{"n_layer": 17, "d_model": 256, "n_experts": 16, "experts_per_token": 1, "d_expert": 192, "d_shared_expert": 384, "activation": "squared_relu", "moe_layers": [2, 3, 4, 5, 6, 7, 8, 9, 10, 11, 12, 13, 14, 15, 16], "router_score": "sigmoid", "normalize_top_k": false, "routed_scale": 1.0, "balance_loss": 0.00152, "balance_bias": true, "scale_expert_input": true, "init_std_router": 0.0166, "lr_router": 0.000495, "vocab_size": 2048, "norm": "rmsnorm", "norm_eps": 1e-05, "tie_embeddings": true, "optimizer": "adamw", "lr": 0.00164, "beta1": 0.9, "beta2": 0.99, "batch_tokens": [32768, 65536, 98304], "seq_len": 512, "train_tokens": 282200000, "steps": 4339, "dataset": "wikipedia_en"}
Below are experts of layer 6 (counted from 0) of a mixture-of-experts language model. Rows are named router (the router's row for the expert), up (a neuron's input weights, with its number) and show model dimensions 0-127. Each number is 128 + 24 x the weight over its row's rms, rounded and kept within 0 to 255.
After each expert's rows: a language model's description of what the expert responds to; "comes after" lists some tokens at least twice as common just before its tokens as in all text. This comes from a sample of Wikipedia text that the model never trained on. Tokens count by the router's weight.

# expert 7
router [151 103 117 124 155 108 127 111 109 143 124 123 127 121  82 103 144 150  69 118 166  96 149 141 157 112 113 145 114 172 109  98 132 116 147 100 158  96 124 107 145 145 148 103 130 125  72 153 108 130 136 131  60 134 126 142 140 127  90 140 157 144 135 132 127 110 144  86 155 131 147 198 128 149 138  95 133 114 148 117 147 133 112 144 102  74 139 131 129 164 148 139  98 170 136 128 102 130 113 116 158 102  93 167 171 171 112  96 144 145 166 116  86 110 131 121 114 185 140 132 131 141  89 130 121 146 141 136]
up0 [165 123  77 140 106 113 111 138 110 140  93 109 126 130 119 127 121 146 130 126 118 140 102 155  69 128 103 153 105 124 147 134 108 139 129 116 100 135 139 125 172 126  73 139 136 130 104 157 111 120 113 165 104 120 144  90  64 102 198 141 158  95 138  99 127 121 153 119 145 107 117 131 101 114 129 138 144 113 116 165 130 137 118 151 116 140 105 101 142 174 124 151  88 121 117 122  93 135 145 115 102 120 173 145 141 139 148 124  88 117 136 120 126 126  99  83 153 122 127 163 151 116 151 133 104  98 168 118]
up1 [168 106 136 152 163 131 106 128 125 143 150 107 134 173 112  60 147 143 103 163 140 125 129 174 138 104 131 138  76 129 139 124 101 138 126 123 117 181  90 118 114 137 141 111 106 151 114 119 110 111 140 124 131  97 133 165 155 144 119 140 111  94 125 131 147 126 103 137 137 138 154  79 140 126 146 108 125 160  98 122 143 104  92 132 153 112 147 122 118 135 111 130 111 167 141 207 109 132 173 100 134 123 116  74 104 161  99  97 159 122  82  90 131 155 108 120 125 136 127  81 158 100  81 125 110 112 121  95]
up2 [142 141 104 133 156 117  97 111 142 176 112 130 145 151 157  79 110 112 129 158 122 144 153 118  82  89 100 160 100 156 101 157 158 156 149 135 146 154 101 138 121 129  90  69 156 148  85 154 164 157 177 100 146 133 154 119 107 105 115  92 120 131  98 150 126 123  84 145  99  94 120 179 146 154 141  74 130 100 112  77 147 121 142 120 171 123 104 126 114 162 113 120  67 147 140 126 142 135 124 102 137 128  89 146 133 129 127 106 150 137 149  99 100 110 124  73 114 129 163 144 156 139 151 148  95  93 123 129]
up3 [139 138 107 136 132 113 142 127 150 138  83  91 132 111 142 156 142 173 119 156 102 135 176 132 108 111 102 136 109 105 141 110 169 126 124  68 155  76 128 118 138 150 110 165 165 111 148 115 168 144 136 102 152 113 143 117 155 167 123 152 137 135 155 137 142 146 171 104 151 128 131 160 152 109 147  96 121 116 153 144 174 161 157 145 117 129  71 127 113 108 143 147 118 114  80 122 118 122 122 127 144 126 100 149 112 133 106 136 131 137  97 108 127 118 129 144 174  94 120 153 142 104 114 125 150  91 124 116]
What it handles: Line breaks and middle pieces of proper names, especially after Do or St, such as Do-d-gers, Do-b-lete, St-an-iforth.
comes after: " D", " st", "\n", " St", "d", "D"

# expert 14
router [125 140 106 130 170 148 118 120 133 135  91 108 110 117 111 137 135 113 145 121 156 104 117 130  76 108 148 153 153 112 136 102 108  94 148 148 131 123  91 123 120 117 169 176 143 104 128  86  88  74 112 150 103 118 167 186 127  98 132 150 159 107 172 144 149 133 107 138 110 116 121 107  71 146 145 102 141 172 140 159 105 127 134 117 149 150 154 119 163  89  82 170 149 120 106 166 116 147 120  75 141 157 145  87 125 131 112 126  72 121 121 135 112 131 128 101 117 165  99 123 150 143 141 113 148  82 113  96]
up0 [145 147 147 129 123  61 165 146  88 146  98 140 132 138  99 150 139 123 124 134 154 155 116 170 143 115 105 114 125 133 151 105 152 123 109 130 109 140 116 136 132 143 112 154 152 108 142 151 144  82 109 119 139  80  88  95  99 151 123  99 118 131  75 100 169 114 128 144 183  85 142 147 104 159 126  76 117 139 164 102 101 125 148 119 164 130 122 137 111 129  81 107 136  96  85 166 123 106 165 102 122 150 136  92  76 123 117 117 166 138 130 145 137  71 130 138  93  83 123 170 146  77 130 106 160 128  84 152]
up1 [112 136 182 145 137 138  98 132 136 140 119 103 100 113 117  86 144 124 110  85 155 119 117 141 174  64 142 117 129 119 153  82 157 121 133 117 140 120  94 142 152 119 109  87 123 116 109 116 100 117 111 115  81 145 108 134 111 156 131 131 116 127 154 129 110  90 139 113 136  99 169 140 152 125 136 139 143 135 142  98 126 159 124 104 179 155 167 185 136 109 144 164 131 104 103 113 123  95 134 109 140 147 127  93 131 100 132 163 126 126 158 121  89 145 149 140 126 133 168 155 154 140 125 116 155 111 116  96]
up2 [142 114 139  95 152 129 116 114 123 116 112 105 140 137  98  95  88 109 133 123 155 130 150 135 122 103 147 116 116 148 123  98 155 131 105 115 115 139 164 136 157 152 125 131 134 138 119 131  88 170 133 154  74 133 141 143  98 172 102 142 131 131 167 163 122 106 142  92 121  87 147 157 149 151  95 143 120 150 110 124 139 143 139 154 113 147 115 110 156 162 153 130 141 115 101 147 159 116 152 115 113 136 154  99 124 154 139 144  71 157 150 128 124 135 149  60 108  92 137 109 144 117 119  94 134 180 156  97]
up3 [108 151 116 104 140 125  72 145 138 154  73 145 118 138 136 135 124 140  79 114 141 150 104 139 140  90 188 138 128 109  90 116 108  86 120 117 105 157 136 150 160 123 149  98 153 132 141  92 128 178 127 115 126 144 134 116 129 136  95 106 117 123 147 105 119 116 116 121  97 126 135 127 105 177 171 115 120 140 102 117 137 141 108 134 102 135 118 133 129 140 108 118 120 144 136 116 121  74  95 122 111 138  88 114 128 133 104 122 116 118 142 146 101 149 167 162 109 139 160 151 122  98 113 103  99 143 115 103]
What it handles: Endings that complete a word or quote, such as the e in whenever and week, ard in heard, closing quotes, and == headings.
comes after: "\n", ".", "'", "H", " He", "h"

# expert 9
router [144  84 132 144 158 110 123 133  93  99  85  87 137 107 150 129 130 170 158  93 120 103 138 171 110 130 162 129 129 174 123 109 163 150 139 136 125 166 148 122 137 156 135 104 144 104  89 113 122 148 122 118 134  81 130 112 140 107 148 166 135 132 169 133 151  99 118 130 137 109 154 117 138 123 144 103  84  90 128 144 139 106 160 136 100 155 153 184 132 131 151 117  71 133 149 153 148  87 134 119 121 128 131 163 145 163 105 150 148 140 140  96 131 123 139 141 177 113 156 106 165 138 114 127 127 146 102 113]
up0 [125 119 104 111 160 110 123 157 135 129 134 122 111  91 117 134 122 130  98 105 125 111 142 137 145 138 126 108  84 159 111 133 157 141  80 113  93 142 121 137 143 107  91 120 148  86  86 140 138 144 123  85 151  88 153 114 123 111 127 140 161 127 126  87 109 150 134  74 131  96 107 108 135 103 147 141 124 114 148 137  95 111 102 171 155 171 141 133  85 140 163 100  81 118 118 128 153 130 140 151 117 121 146 170 125 123 130 131 115 132 130 110 150 132 124 139 134  76 120 109 140 146  98 178 125 145 129 122]
up1 [152 150  95 124 123 148 134 162 115 146 131 122 126 153 151 131  93 133 145 172 159 152 168 112 131 140 131 161 176 139 121 141 173 131 150 129 129 123 147 128 141  84 137  95 103 149 109  85  70 105 135 119 122 108 116 103 145 153  86 114 131  98 169 170 146 168  87 113 125 122 180 174 128 138 176 114 130 125  84 147  95 161 122 110 153 134  76 139 106 149 117 106 125 159 108  89 152 135 155 136 149  83 124  89 168 153 103 119 117  91 121  95 139 117 159 128 114 122  94 148  62 128 125 136  99 104 113 150]
up2 [117 138 176 144 160 126  98 133  99 121 127 140 109  99 108 155 101 111 116 116 157 105 156 130 124 146  99 123 154 135 145 146 106 146 134 141 132 134  91 144 143 109 153 144 132 125  95 150  93 161 119 132  99 156  97 106  87 119 124 165 150 129 118 137 153 106 109 139  87  82 182 155 128 162 156 129 127 146 133 106 178  88 141 125  72 109 141 124 141 129 162 157 100 124 167 112 108 124  97 110 100 122 102 115 134 144 121 101 149  99  96 149 106 152 114  89 136  83 156 125  81 121  83 137  98  99 111 151]
up3 [143 115 111 139 147 172 124 116 101  96 103 172 123 156 131 112 170 143 127 128  91 160 161  97 130 131  87 133 143 169 125 105 166 145 145  91 137 168 167 136 118 144 120 134 134 137 114 100  94 103 109  92 154 117 123 127 139 148 130 141 130 130 130 101 125  71 142 124 136 111 126  86  91  77 106 120 126 114 133 108 124 156 155 107 110 149 116 126 106 162 130 154 166 103 142 140 117 102 120 123 158 109 124  89  74 121 120 125 124 137 145 118 119 119 157 154 153 126 145 134 131 116 102 159 161 161 130 128]
What it handles: Colons, dashes, pipes and line breaks in infobox and taxonomy lists, such as Genre:, Order:, Born:, Species.
comes after: "-", "\n", "|", ":", "ed", "us"

# expert 6
router [141 138 113 170 140 159 117 129 108 128 126 121 123 156 109  98 128 128 162 108 141  75 128 138 120 118 149 148 110 135 131  99 142 178 108 108 125  95 151 147 119 126 134 149 176 153 102 112 116 114 145 146 142 141  99 157 158 147 114 122 138 105 179 138 143 137 133 113 165 115  85 170  89 168 140 134 135 119 113  89 134 109  88 140 134 116 148 133 146 155 175 169  80 147 129 125 140  93 177 132 137 118 121 171 105 132 100 163  80 127 119 127 113 121 173 131 140 148 125 100 116 144 147 127 118  94 162 130]
up0 [131 125 131 121 137 135  79 171 108 140 154  80 174 138 139 136 153 141 154 131 176 140 136 133 159 143 154 103 117 154 138 140 146 134 118  89 124 143 153 181 127 118 115 157 184 151 138 131 137  82 121 123 137  86  82 132 110 181 131 125 159  98 110 150 151 164 157 111 123  93  95 144 134 141 117 135 168 124  89 126 128 118 102 140 119 124 127 148 140 168 160 160 120 142 147 115  86  98  81 142 132 145 130 171 107 128 134  88 134 135 118 116  87 114 131 142 102 105 174 103 106 171 151 143 114 146  82 142]
up1 [146 109  87  96 132  95 110 150  90 133 107 135 143 133  96  69 138 110 141  92 145 112 172 147 132 109  83 127 151  99 155  82 119 127 122 117 120 138 103 106 125 130  81 113 135  82 127 149 116 124 106 112 118 118 149 129 141  88 130 104 155 130 135 107 120 131  85 137  67 149 109 138 117 121 130 101 180 104 138 120 138 117 124 160 139 128 108 104 122 143 150  97 120 124 108 155 133  91 117 140 115 142 155 117 121 173  65 154 157 183 118 145 114 144 125 146 113 107 144 108 122  73 129 151 134 128 118 130]
up2 [136 104 159 141 121 159 142 131 140 119 123 146 162 123 118 136 115 159  81 122 155  94 116 149 133 135 138 141 112 112  89 104 127 117 118 137  95 163 133 160 124 175 138 146 128 118  82 111  92 115  81  95 122 113 100 140 144 118 144 120 118 130 147 156 157 135 157 109  87 124 114 151 165 181 157  98 126 169 129 105 138 135 124 116 145 140 156 135 171 111  94 152 156 150 142 127 145  56 124 134 143 154 146 123 148  89 125 143 112 152 103 119 154 107 152 118 153 109 130 116 175 174 136 109 137 146 127 108]
up3 [130 172 148  90 151  85 126 179 129 143 143  79 141 118 135 141 125 128  86  74 127 162 155 154 139 130 126 138 105 120 155 183 117 125 116 125 101 164 150 101 127 156  57  81 147 129 163 157 116 152  98 152 123 103 123 100 131 157 152 116 145 140 103 140 161 103  72 145  93 105 119 137 130 142 113  98 130 128 121 147 115 147 113 135  92 132 161 138 139 182 110 144 139 131 151 119 119  93 154 112 144 169 127 102 137 138 151 146 105 147 107 130 181  90  96  76 126 139 132 131 108 133  97 152 122 144 115 140]
What it handles: Opening pieces of lowercase words after an article or preposition, often in music and album articles, such as b(ad), tr(ack), lo(rdship).
comes after: " the", " a", "ing", "\"", " to", " and"

# expert 5
router [124 106 130 128 130 127  96 145 131 142 122 132 115 176 143  67 114 149 174  97 186 104 119 167 130 127 146  96 118 123 129  78 129 167  87 108 111 149 119 125 176 105 135 107 149 142 116 135 105 109  86 131  76 114 158 174 122  86 110  97 110 127  99  90 158 133 121 135 133 107  92 167 151 127 141 112 117 107 103 104 126 149 135 142 140 147 135 136 129 137 108 169  98 137 128 120 118 115 156 127 141 132 116 155 112  92  99 180 130 160 124 113 139 138 151 131 119  92 118 157 128 115 134 120  87 104 100  82]
up0 [122 123 135 166 134 130 110  98  93 144  81 114 140  99 136 122 125 140 158 120 115  77 138 153 141 154 110 133 145 136  99 136 188 185 114 143 130 118 115 119  98 112 100 150 144 122 116 108 125 147 137 182 153 148 131 118 121 120 131 103 161 146 142 122 127 118 104 152 157 129 125 164 123 142 126 123 100  83 142 108 141 152  93 129 156 125 132 103  99 101 127 172 135 151 159 123 116 123 131 109 107 104  93 141 138  47 110 159 155 162  77 152 117 100 138 168 136  95 150 129  84  99 135 144  97 116 101 117]
up1 [159 112  89 143 128 125 117 138 127 160 113 138 132 145 158 141 127 144 153 172 105 140 110 146 143 114 112 125  92 120 165 125  94 139 134  98 114 170 149 115 138 128 141 115 131 151 101 183 144 135 147 151 128 123 154 151  93 129 131 113 118 137 136 161 155 150 172 110 120 112 157 149 161 149 151  83 109 123 166 171 129 113 131 123 102 106 121 142 169 133 130 148 134 142 119 191  92 137 145 117 149  81 134 156 153  94 128 168 157 140 117 147 117 138 112 117 114 111 116 134 145 137 141 166 171 161 178  84]
up2 [110 198 116 129 138 149 143 122 150  95  75  99 133 158 157 132 152 144 148 187 109 114 121 144 115  68 164 146 116 132 130 110 129 127 110 139 113 108  86 156 130 107 136 121 172 156 139 122 144 103 124 118  87  99 189 109 112 115 126 145 139 128 107  79 177  76 172 116 160 113 128  77 145 129 113 110 121 128 126 126 128 167 104  95 127 115 186 155 132 119 114 141 123 118  81 113 125 135 122  93 184 142 121 133 104 126 103 162  91 101 108 125 112 154 101  81 138 156 145 156 100  86 157 104 129  92 142  98]
up3 [108 110 106 155 159 117 156 144 100 130 113 113 153 131 134 151  94  99 119 138 119 121 136 135 121 151  89  95 112 141  90 169 141 181 128 130 125  84 113 147 113 111 166 142 172 144 108 124 114 129 113 136 124  83 126 136 105 112 135 146 132 152 126 136 118 144 128 127 152 165 122 167  86 136 158 147  96 166 100 153 126 136 123 110 141  96 129 152 167 136 147 150 166 163 120 134 116 115 103 101 116 103 110 106 121 158 143  61 121 136 119 141 184 165 141 119 134 105 108 140 177 134 135 162 128 124 136 125]
What it handles: Word-internal ar and similar syllables in names and words, such as Re-ar Admiral, Sc-ar-borough, E-ar-l, guit-ar, comp-ar-ed.
comes after: " S", " ", " the", " in", " re", " E"

# expert 3
router [165 126 119 127 143 133 118 110 111 120 133 112 133 117 148 108 163  99 141 145 108 112 108 166 138  95 119 155 153 157  76 104 145 110 127 132  83 112 125 154 105 116 120 160 132  97 141 140 159  72 134 139  97 136 129 134 125  98 115  89 135 125 135 153 127 150 103 148 102 108 104 158 109 170 122 121 148 177 116 146 131 135 133 123 110 125 129 173 122 116 105 139 168 108  94 129 132 108 169 155  90 155 134  92 111 129 132 163 163 143 146 103 129 152 115 145 141 103 141 162 142 159 118 134 137  96 130 165]
up0 [156 126 134 148 119 104 117 163 160  95 127 147 143 199 113  83 115 113 116  88 129 152 154 129 137 126 138 127 130 149 133 118 119 129 132 115 122 172 100 168 150 141 134 140 195 112 107 143 103  83 144 132  89 101 139 142 159 138  91 150 155 152 122 116 127 100 176 133 155 118  99 136 107 126 124 126 132 135 113 152 189 121 131 154 127  97 118 133 120 146  83 164 173 139 121 110 127 153 155 148 129 140 117 138 119 169 106 163 129 132 149 112 213  98 116 187 151 106 128 116 130  90 135 166  97  88 142 137]
up1 [134 130 170 140 117 101 131 127 132 153 125 127 109 118  98 163 167 110 121 165 136 137 164 114 103 114  98 106 111 114 140 124 135 118 169 136 142 118 166 138 123 145 162 103 142 153  76 171 154 157 113 115 144 150 111 176 150 141 120 152 106 111 142 158 129 132  95 139 125 126 103 153 115 117 143 129 123 144 123 163 199 125 147 101 110 109 122 141 153 167 103 106  96 109 125 112  73 136 159 151 106 134 119 118 159 121 112 159 137 146 129 130 121 118 108 126  89 113 147 129 160 136 149 112 117 134  73 138]
up2 [142 122 106 126 186 148 115 141  87  99 117 131 158 143 162 107 130 109 146 163 150 132 132 176 114 145 127 107 104 168 159 138 109 132 146 125 101 122 145 127 114 139 126 122 130 128 112 117 128 121 151 139  94 133 152 114 151 146 131 153 103 130 142  71 150 111 125 133 169  68 123 105 158 188 145 102 109 146 146 109 147 139 134 105 137 113 121 163 139 106 115  96 133 139 145 122 156 141 134 187 100 104 101 151 122 160 138 123 153 151 143 141  93 169 168 155 108  97 165 182 103 127 102 146 160 131 152 110]
up3 [151 100 154 149 106 119 119 142 148 152  98 119 114 131 150 100 133  85 167 161 142 139 156 122 120 114 125 122 110 121 132 110 159 161 101 141 159 125 100 145 148 160 113 145 158 157 102 128 133 114 102 118 162 144 143 114 117  96 126 107 120 152 159 145 120 166 122 122  92 110 125 167 135 133 138 139 161 108 116 110 170 124 123 147 125 116 119 133 129 123 140 127 156 128  95 193 121 117 122  96 115 165 175 126 107 149 122  86 131  95  94 106 145 115 123 181 110 155 162  59  79  92 113 110 113 119 117  75]
What it handles: Word-initial pieces and prefixes like mis-in-, pay-per-, Un, Super, plus numbers and abbreviations in sports tables, such as Pts or (0).
comes after: " |", " (", " U", "-", ";", " h"

# expert 13
router [114 146 136 168 143 116  90 139 141 157 106 145 116  89 144 134  81 169 151 118 116 152 132 116  93 104 100 113 148 121 126  88 133 156 153 121 132 146 152 144 144 122  88 135 160 147  89 128  72 113 159 127 137 151 118 130 127  82 114 153 102  98 160 162 128 140 131 112 166 102 130 104 117 172 189  92 122 143 159 143 158 138  97 122 109 114 126  99 130 127 140 144 109 129  97 141 132 135 129 120 150 180  88 125 135 129  65 123 101 141 151 135 114 154 154 127 129  98 157 130 119 143 147 142 150 113  98 127]
up0 [159 115 167 138 128 148 151 100  90 102 119 121 130  81 136 130 157 102 119 173 162 139 156 121 102 106 131 149 124 102 130  95 126 133 106 111  97  87 143 147 100  96 164 168 146 126 171 132 100 110 146 124 180 109 128  75 103 128  93  98 121 112 121 155 125 114  75 142 161 114 119 130 143 144 155 113 157 148 126 126 112 134 123 119 176 108 175 131 111 137 115 186 118 127 106  97 109  83 115 144 128 155 110 131 142 157 139 104 136 128 163 144 149  90 116  89 120  90 109 155 122 131 127 110  79 155 133  90]
up1 [129 166 118 130 171 123 162 112 101 121 109 103 156 142 120 140 161 104 150 141 111 111 123 134 164 161 128 157 102 152 131 121 119 136 107 160 118 157 121 148 109 133 135 115 119 122 137  94 155 159 129  90 140 108 110 167 160 145 136 130 140 129 118 119 145  95 115 130 141  88  85  85 110 185  76 151 126  73 148 134 121 141 122 104  98 135 131 151 115 103 155 160 107 106 131 125 146 125 145 117 126 100  92 140 134 103 146 129 134  99 145 126 145 105 160 126  99 118 132 141  84 104 157 148 108 165 148 135]
up2 [129 113 136 149 129 110 159 133 116 115  98  87 109 160 105 122  81 134 139 132 151 131 168 103 112 154 102 126 154 108 128 181 144 158 174 133 171 126 145 130 164 136 142 135 169  87 124 127  87 106 123 161 159 116 165 130 115 116 129 121  94 129 112  89 124 166 103 133 123 136 119 147 118 114 140 113 125 102 105 116 106 138 128 113 133 111  84 127 136 138 155 105 140 121  71 142  92  69 102 121 106 136  92  94 112 171 121 127 157 134 116  90 163 131 130 131 136 102 136 129 131  89  95 139 136 179 107 108]
up3 [118 127 149 102 112  98 115 110 164  96 136 135 148  98 152 102 136 136 126 144 103 120 102 143 137 120 115 111 120 145 133 127 160  84 183 118 119 161 138 132 119 134 119 124 164 111 167  90 170  95 115 128 160 137 124 120 101 134 123 109 137 110 123 134 141 103 118  84 184 117 113  93 123 114 137  78 107 134 107  94 157 121 156 124 142 125 127 117 119 129 173 139 169 145 158 129 132 100 113 118  98  90 152 178 188  66 139 141 110 149 132 136 128 157 140 123 119 148 157 147 123 130 131 130 141 102 119 116]
What it handles: Noun-phrase openers such as a, an, the, several, another, former, typically after a comma or verb, with some commas.
comes after: ",", " is", " to", " of", " was", " as"

# expert 12
router [138 125 121 137 137 147 131 136 140 129 105 150 128  73 116 136 158 165  99 153 169 116 100 107  85 140 132 116 115 144 152 137 122 120 147 115  89 130 130 176  94  96 131 123 157 121 145 155  81 153 134 126 122 135 157 150 174 123 105 126 114  89 115 136 133 109 127  86 158 107 128 121 104 128 132 141  76 148 130 115  94 156 146 146 116 122 148 134 162 113 133 168 141 112 129  98 144 131 131 168 180 119 104 115 158 131  93 138 158 136  98 139  93 147 146 146 136 142 113 104 155 140 116 148 145 142 131  79]
up0 [124 106  95  97 147 136 146 107 167 121 119 122 125 178 135 129 131 121 126 127 140 131 136 107 117 118 115 143 132 162 149 162 133  91  80 151 108 164 131 113  90 143  97 156 120  92 121 131 126 140  94 184 124 143 138  91 115 112 117 108 135 118 131  99 108 100 139 110 156 105  75 152 155 133 119  97 129 107 145 112 116  99 133 130 120 141 110 101 121 114 123 111 101 151 139 159 128 147 125 139 176 102 115 112 129  83 132 137  75 144 105 153 128 135 126 155 167 108 139 106 116 180 161  89  80 106 116 126]
up1 [135 130 104 147 144  89 116 129 138 147 125 146 136 120 125 134 137  97 126 105 108 143 112 139 128 138  86 113 191 149 150 172 108 110 101 130 151 123 148 163 122 134 136 103 150 119 102 110 119 133 192 144  69 168 131 154 147 137 120 177 104 115 134 141 143 151 106 116 136 111 145  88 153  83 143 145  87  65  61 145 163 149 129 129 169 130 123 130 108 193 116  81 131  96 112 190 105 163 155 168 101 134  86 161 125 108 138 139 126 111 106 116 131  81 162  86 119 123  95 108  99 154 111 130 150 121 117 114]
up2 [ 92 151 135 132 154 119  92 134 122 112 113 158 119  81 135 134  91 127 119 158 111 153 106 123 115 146 146 145 141 135 108  90  86 149 131 128  89 118 147 142 115  86 104 165 133 120  97 119 137 115 154 142 126 103 156 100 142 112 135 107 121  80 154  92 162 155 111 140  90 104 140 128 131 176  73 100 157 144 112 160 143 158 144 123 156 157 141 108 107 166 132 129 130 157  92 144 122 103 156 113 123 171 115 120 116 118 117 109 168  82  93 103 131 114 127 115 125  88 138 106 154 165 125 149 139 118 146 133]
up3 [144 122  95 109 116 132 116 195 114 126 125 125 104 125 117 137 158 135 137 116 179 111  81 149 109 163 152 130 136 148 127 123 133 142  83 184 123 159 113 149  89  98  85 131 111 112 136 118  98  97 139 129 112 115 153  63 164 106 124 139 149 132 143 109 146 135 147 121 130 136 141 127 150 163 149 118 118 103  79 129 109 104 146 147 148  98 139 111 113 128 105 158 148 149 151 106 128 161 175 182  82 127 187 114 163 145 132 169 123 116 118 133 107 148 179 140  99 135 154 149  98  79 118  90 129 106  99 161]
What it handles: Finite verbs right after the sentence subject, mostly was, is, were, has and had, as in "This collection was published".
comes after: "s", ",", " he", " which", " it", " It"

# expert 1
router [158 130  85 137 117 119  82 155 132 161 126 139  96 156 134  87  77 132 129 154 139 128 121 133 120 126 138 118 138 133 146 161 153 113 133 123 124 108 114 117 141  87 141  88 199 103 111 145 117 134 169 137  87 129 141 153 119 122  76 110 125 114 105 106 150 137 126 149 166 129 114 120 157  75 130 129 146  93 114 107 189 159 120 181 136 129 155 115 141 127 120 165 105 120 175 175  95  80 147  93 146  96 134 119 166 120  92 151 119 126 134 151 110 136 111 102 131 109 144  92 132 166 104 124 135 116 131  95]
up0 [156 122 132 121 131  91 122 109 102 139 144 127 115 120 111 152 176 108  91 132 143  86 124 154  91 158 104 108 129 119 151 146  96 145  82 100 111 140  70 166 128 129 125 132 116 139 152 150 124 126 174  99 123 129 129 114  86 115 172 148 108 120 124 121 120 133 132 184 108 128 104 101 141 122 157 108 161 150 138 179 124 139 125 141 138  99  96 147 124 130 175 130 118 114 135 175  79  97 119 149 125 135 101 101 129  84 134  87 103  99 146 113 153 108 142 148 133  98 111 129 154 119 145 141 137  95 124 144]
up1 [143 111 163 134 142 128 113 151 165 140 130 153 163 125 132 122 145  99 107 159 103 118 128 144 153  98 107 101 149 115 115 176 136  93 124 130 149 102 153 176 147 100 116 146 160 115 110 139 115 104 112 149 126 136 132 167 127 130 172 192 156 122  97 147 139 114 172 116 145 122 138 135  82 147 136 139 108 139 116 145 143 138  97 147 115 130 120 100 152 114 143 138 171 118  89 115 131 143 133 147 135 168 137  90  90 136 118 152 137  77 138  95 146 127 173 110 135 112 150 105 135 139 141 137 149 151 131  88]
up2 [119 139 106 144 168 100 170 135  90 114 127 138 130 136 130 126 120 108  97  87 137 126 131 147 138 118 102 134 175 128 125 110 154 112  90 124  96 107 135 121  86 157 113 130 150 164  98 140 111 149 167 150 108 149 117 135 151 151 123 135 134 100 122 119 154 175 116  95 131 136 142 110  95  88 164 131  70 128 149 132  92 164 163 106 110 129  93 105  82 139 107 122 151 137 131  89 138  96 123 104 110 120 116 100 124 144 114  86 126 122  88 139 121 154  95 140 117 134 113 181 106 134 134 114 145 164 150 148]
up3 [112 130 103 166 114 105 139 159 127 144 104 117 124 128 127 158 120 130 133  99 121  94 128 109  93 125 115 104 148 156 128 108 145 143 134 146 141 128 164 113 146 128 153 125 113 132  95 113 114 148 146  70 108 145 167 128 149 155  81 162 125 106 144 143 147  64 143 131 124 121 163 173 138 158 125 140 125 110 119 114 125 137 146 107 123 113 146 119 132 134 122 114 132 100 129 133 116 127 144 135 134 129 146  98  90 179 106 129 150 158 146  96 169 131 108 122 206  88 150 148 135 177 134 126  84 130 121 129]
What it handles: Word-internal pieces completing ordinary words in running prose, such as f-os-sils, me-et-ings, Li-th-uania, plus opening quotation marks.
comes after: " ", " G", " F", " f", " c", " C"